config.toml
experts_per_token = 2
router_score = "softmax"
balance_loss = 0.00208
balance_bias = false
lr_router = 0.00127
norm_eps = 1e-06
tie_embeddings = false
optimizer = "cautious_adamw"
seq_len = 2048
dataset = "wikipedia_en"
Below are experts of layer 2 (counted from 0) of a mixture-of-experts language model. Rows are named router (the router's row for the expert), up (a neuron's input weights, with its number), down (a neuron's output weights, with its number) and show model dimensions 0-127. Each number is 128 + 32 x the weight over its row's rms, rounded and kept within 0 to 255. Numbers have three digits each.
After each expert's rows: "comes after" lists some tokens at least twice as common just before its tokens as in all text; "gets" lists some tokens that make up at least twice as much of what it gets as of all text. This comes from a sample of Wikipedia text that the model never trained on. Tokens count by the router's weight.

# expert 64
router:112197156128153136145116116096166104163154155140162129146133086128136152112126096069069133059118142148179116105107118072192150153153145134129128141093075155131094180165119142112126121100148119145105172167094188083103148119182136144157111153084085145088136099090143138148178107167153077158131145059084135142074077130085133136123106077160164092163132145154156125210096090114203167136140
up0:071117155201052135115127143169140104157148138163167100099110107135116163122045068134115130150127058140153112114129160072145077161143199122133099123132121172155169125185171104166136103154206145148140133124122125092140153119174142135087093128079107103167119065112136170117166093152122121172146110121156125133146125141092102134073119164113167167119059117145166170135123157119146177175072
down0:109090135106171153090166133119127135123083162146106124113137153113111192133089105052160103154139182151147147184126091148125153144110123072116176151091176118172136142138164140142146133093150164073100127086120133125122144084103139104132148188144082089148152174152115119072115150048153181132121134097164115113073168107116100086177167169078124136156113054128136128112158097090044174143183
up1:156098127123106108128102159109132135102135106130126178117121087162091145176119135128137077087127155185119185070178136092089112150085134135062134093120156042079138120127075115180137136139090117088113169120170158168178127123120131089125130197133077106110150068073117176117109130124203093158105149102118085155134086076125143065146138141164167130147179173109070166140135145170138113169140
down1:080154110156107130095166131158107135158117099116230094107081160165137059144130187114148168140100161149130145096100068145148140120099055141184135151104145158121128172144102131110135166140135182138108096132119120157083123123141123158090135093139135128139081138113156209166147056159148064167068114118126091142085148151151150143139119121122090109087119126151162090087149186134082134055082
up2:109150149069161094147077146137108109158154151139109114155148136107104135152089117148189172151089100173122184177134115099105110122135172081123145158160138080171154185106069103140156145156098144120176119177101150117134063071138140109103079090095137159146162155096166085094150143101108150155178167151146138190179127110142110187121113153109085160088125199138115145118198150111089135135050
down2:137118126153120177131151153120112123134129103230117110121116091152189151161114116139142154101132096177122136128163108158082121121100116109153147094068076135129085143087177198142162183125172098202144112120125092162106165136135145118111136133129143161133150101206186067141151148091146145135137195143090064176113110199173153111109164153171109082152114133141120116128118163078071089163134
comes after: " the", " of", " in", " desc", ".", " According"
gets: " during", " in", " under", " from", " ab", " During"

# expert 26
router:162140125116191064167078176143153177127128141130111108088139143101136050120120150064112105130143145094150085112093123127189095174055169171160129141083153160145161117151123146180105148100123154164114143170091167112149103075142129130066156122064169142113115188118181128089117077093097115105123130068114119182103121177101121086124095122104118073081149114165157180146130129120155148147150
up0:101088057109133151100108146122138101137192195100137082155159129166184060158156161128090106141100155137144134152164126099099146125159152139125127142129122127150101132156156170139175079140136153086208184127108142072084177101082179130166192139077115153145096113156142130145139097157122162095101147110126120165113160102081127177189119101100071098098167089077076111111132134068115147163143
down0:163113107125065174089117112182195148149080146167094136124087125146167144149174128112144094133102138186147141147167126102122071122120121138193146127152114141159096163081142167175094131221100066165174094150149150112129133090153123132116076156143115141139043117193122111173144103092134120113181139142048135132103087122172101134096162109125150101148192125130119135155172123142142150178094
up1:191097128111139160156136130151105108109104092154118146131125159189115133135152121122102153139122153091121145091147188097120143147114154156181102071094108130111126121075113163142140120111181169162192142128163135074141173094134172179176058127160069076079121174137128111150182132150092140079105153152136087167150070104149113068091102122093086133147144098117103154103129103074137104051202
down1:127163144140141158134141108105108108155124093064160064149170116160087147099176150191150095096068098160176163101110131131136116057154093064113108116125116151130131113141089165102123111219105138109081122115160151121208117154082103076178151126121108138134139082141102131123090122179156102138193098127093162123141132118084089114145181092132128096177177187115166089098134091142125076115153
up2:065176174117144106143108108102135151100055075116134166186115138155165161134141174122119083100091167122133132085090109099137099128087156145133088097134100106156142147146060084149073160203146153146160095173135103090119155113147137110136183085135112106188180161167129115139172137159151183093110124171049138161149168119170104078133150163150126085158108107142137066123121142125128180127085
down2:140067167147075187091082116115126080128184116121117063073150112142131100144143107129115111170185084130157141125153155121128113126100124121118119089056083147110167189168082124050141076120103089131081158122146117177170126086139128138145115190103156189114107139119132150053127091162130130104097120115184154096149093124080164109138138115096139096154088138092121169120144058106125082093099
comes after: " the", " his", " a", " her", "'s", " that"
gets: " he", " office", " country", "ference", " politician", " life"

# expert 81
router:157112173126168134114101163159101112182139107155119119171084144146179176101153106181132162109144043116139162114124159101145110115087124140166076137075093087152060157083137177168170152079111127134092094153189117064108126152138120124136073069139143087175111100159158121191160135184094139110143111096187124130127186142140147115169149117062168119134150138171142122082112115143114134175153
up0:145067063119124142100128131112156134131163167113133188161068118112119157127129092140128162076082088103165138120136099138175064132124089131150068142151082107121106102160195100134105165096148140141117122139111093163200097118108143153111123120072149174174088130153053077117096143132094166053109120157135095154156174155171161188175122093132184137104129085160168115101156109086160120158132
down0:172160166075144109127155106173116115086069164138134136126075117170113165145089121105103173138149145142179160159138150089106158148135155131143106158114132165097130113083121106117102093066142067073160141127146123127106165104151161088091147156143104132113147160111197133153121048106145111099165150186128094164159056139135125165183094094190101108119090081076082111123087160095186171156161
up1:111133135171131102139151151049145123050091102153116092106139145116082119129175114102095176095151133128155096180150168076162114125150152166076111149104067141100138128132122124170113046168102137161091107144113088198095105092114129188157128114168133078141093124177130128148138118125107158174128137170146170078106109139110068109143144162097182152141167099168107140206138098139191121173142
down1:120167102143143146166170102110128129130132081157154141128162136131109149131093159177131142089062093119103117081086097125117146171131127113123148108114091117153125169140101162088089158148111130144143099068126068170111104081091113126121153083106127181144179141206080137031116132155116100129125095103120099117142104140155175196191161165124161092178114117019129161106104157179155139132161
up2:134118069102107140144178145151175129131157204129124119120108116078153157170161085175126123126117138105122180121134161166152145072136153119092112118084087137121124071167134177113124164134111165136131164143111146137169107162108098188182129212160072172150129107174170133116159124113161153113130184085189143126101078116168161097139164115093174115172150163155105171209140089103139133062126
down2:092164092134138103098067128102143093122099135153179083081137128161080172161064134146111119169144150129186163101109114124152145156129132122086119156115114109142153111119170127174112115043133177119158073137173131111169158142088175070184104116052110138102142099083144167102159158158130074075138081129107151054198139159145123112116129119130092121164148095164086142110128124121163187173107
comes after: " |", "oub", " win", " /", " played", " 6"
gets: " for", " in", " 6", " 0", " at", " with"

# expert 89
router:142165150161181081086123135107147161161131096122182179155195126135117145150101135124170161197090126089105172132107101098071185107090086086151156170099147179114122162212101113109156067117065184161126127094115147077093191099118152090097151146156134143064124152125136146128151116117171073118143140130156126087197117093112131081133143113108130143090126156142140138138116077109158178145132
up0:180173115082158164123133081109151212137129135134145081106082132166114118107162129141152161114153146146139131100130201149087093114225158155095155118143096160152120123170194136105120082167113169138130145141083104150090114128119176135115136077150108124118183104121091126135152143142149207156079116145070081159178126111085144132099191135176135161107100085172102139166120150151185123160164
down0:133092103155110114132098078166112111115203088114128087097109123152120131145116120150091150121096130079160109139193146163125129108148218121169074127143165070153085123165186141145165123085161184141126162091123117176123068112080136123117075095139162100109124116062169079124143095112125122093171172116110149128121140104131078115114054124162107133072119143155193098093154174120138156121059
up1:113147093123143091157127113150129120078111124184150207109119137153138163083128174143145137128140098178109186130109126113103109119142136072054106114123187095102133103078164125136160103105173136093092067182101084161201159121128118139164078118155102098096094065127155139120140145165139099163115153157070130074126203158123186084093145138098080107127119131155108147118100118102055137181157
down1:160167097174177147165143107143185137135111107065152087177125144098126129093122140097167105116139113118136139116170080153115125070159112130170107161208133131128202157092169148104190101097155131153127093133113129106144133143116131124157156146071203152128149087172172119137140132111167138190124164081082119131152173146146141108159181187095109102077117161103090161174184048105136126118151
up2:124170064147095090141150090053091129138133081139174088101090122065128153125118114127171105163137135125081126110134135184118176148186156143144056164095139168090159108164162132134135143187168088117198154180069104143185133181153155118099174139121159148122126106147108111105104125172104095141113104173117123120106114129067139155110102108131110105106127066134103106163170075106107115186191
down2:124119107122136131194084089097159138068168150096095122150111136212135152127081080163096135112118065148108116141123092176147108118115102125167132124109094124107105115124130137130078122143148172125090115186172145172144193110152149156105127112091092099160190155182126150121154093096113129171121119105078051137148066137088141203100171119141176143091106151090152062135170089143135089166085
comes after: "\n", "|---|---|---|---", "Personal", "-", " life", "4"
gets: " ==", "–1", "|---|---|---|---|---|---|", "==History==", "|---|---|---|---|", "|---|---|---|---|---|"

# expert 10
router:186144116085174147079100148163150160147159155151126150114126156150153151103154183161088133142123104134156148091067140164136107099085160105179088107130167124148133102149134160143147174123110141175139151129112190162108141085167109112118144103127221179141109174105129210095059125095063105089080161126160148169063118163140179093131127112148134086101146152193132114118149089162085137129094
up0:111183111131151090117080115097197117171138137150133174093081199127081101059134140095125157123135130090129118124129108104133052135159102149119141069136101180086136090106142129128038117133095171111105182113092121115119158107123151096141142062093108173160093133160188129140131140136094159103212146143083175089097085141130107139098138134078141132080127113162149059144179124095131140147107
down0:108130153090080157070156120126118108107101152129142115086161179148088170120129145107186111169177134074154172133177123121117179097112158109104108124125133130106134151047121133089161157141144139083114126143097112159122106177143137129142125149122042077057148044134151093114173090168168157142146091165093172151163079167116137137161088133189075109185126128089162117115087089147125161105164
up1:119108153141099080096082154171099074091143086083096074093140143126118056137173139110162129086133119133136056121085162136188113158158105101152106174105163114151102124091086119147133150151153147093146167147072171116173106089101165093158150166093159086149142120083136159079180083143106181096132136165071170188097151105053151127181162146167111139099135128133140112101173142138135114149152
down1:130128141111119133138141186140159182086144137167177101181081132130118149170127140146124108089150126169115143102147127085082141203101142147105154105098091155109132159172129193118076148138079146208117124157106151099131145155092150117135079190135111159085150212143105099168083099108169109105129091160103147098082117131202122109115112135114044118178102088126146155085132131105148131155052
up2:140055156121094186130162183082132138108184154094142160126160101141104205133104134112196110125131073176062161148102104070169122091154155120094083074161105156153127131105095174164084162096175136175147143136178185112151092112069132119105131122158163141155157151126143097136111165124122122141092175112139124121148105096072194188090122096122149126117111119110123172154162150182121164118132
down2:142198149124184099132148127100132114097152084174140102157141124099121097100145156152103099136135127125138141079150132149126181117127105091128157134107103116157167180155175128113150169091058166156135072169118142187133154146153089126132156119155123137108105209134107132127128114116120077100123113134034176101129139183167166086117172072105132056109134112112133148148140161086184021085121
comes after: " |", " the", "|", " World", "ular", "ronze"
gets: " season", " election", " club", " FW", " team", " medal"

# expert 92
router:174125111113161144142090113114132163155120067111100120079148116179064154117120144098108101056185118105150163126178114163175142124131138166115173128123099132133139122078117148063085152100128080103134165172092118171096171079097169066084198156111134115150125126094136152106177164150152170136183090122174159104055126157142111164178134140113106102127160071108115072118123111084157165163122
up0:144150170121138148119077024114169142145123085091188123139127149149089125149093124133156093114103119084180169153111156153127121116158097182113144131114121121145077188159076097153179128086139101073109093122080145095134125160131085090079138148075100165093135123155116120166187119123209118113115096141115118128135069188124092121059104152129126172142079080188128107163149147112137175117149
down0:181092129099081105123093137190126177085170138115103159176115111127129143111127070141124135121122091074134076132118135128107135124125179130139114187148131127100124158089174141180129077120130135193142092130131113091129112149099127147191167140132123143162103187151127144145184105102077093086111185113063090168153154082104041144097127083103202136142111190118127123165174168134087108098172
up1:063113158106146137189142187128115107151100121193126087190172120147133140119086144127125162087103095171123111046160148129108087174074148102150123134154143114132153175125137117106165160120179127088078140109113089111153111140109129153130143139127113084112121059110171128075169137147207168116158101150143119128126136134126195103116111176113193111160111081082180103164066070090120090146107
down1:115162136099135180172118142114097108093123111109139153136194145073091198086137138060125140112123113133135111172083120170158137156159093110161123137144202128122127152139113111166083100088172150125097125200136118162152093136134131100130120122190156111168158145163101149143101125094113166070061201055170131110133088086061139144218153128136064110148096170144147126134100115127124148133121
up2:106107074106124108064115130162099100156157195053085139102085140125094139081071084117101051084099154147150128107169099143172142162139147114069130102160091091151109090099134178096159107123133141174076172093140109167141107073116078133114105118101124081136108093104176076160156127149126168112128118150104115125122196171129108132167113141082179172116121126094167097087156131149111189146145
down2:088101158130069041156127132166071091114129084102163127090115145170123153137098123169127078117180114080056109116092078097126139134122174145122143117136160132082167154174135144151172122132098126068082101069101153109109128170151138107126154130135127100085137082131140198152147139123096102134131136104130166192096142107157132090116128099109182115021138149144143134189098141134177139081088
comes after: " such", " well", " known", " based", "ed", "s"
gets: " as", " in", " on", " at", " to", " with"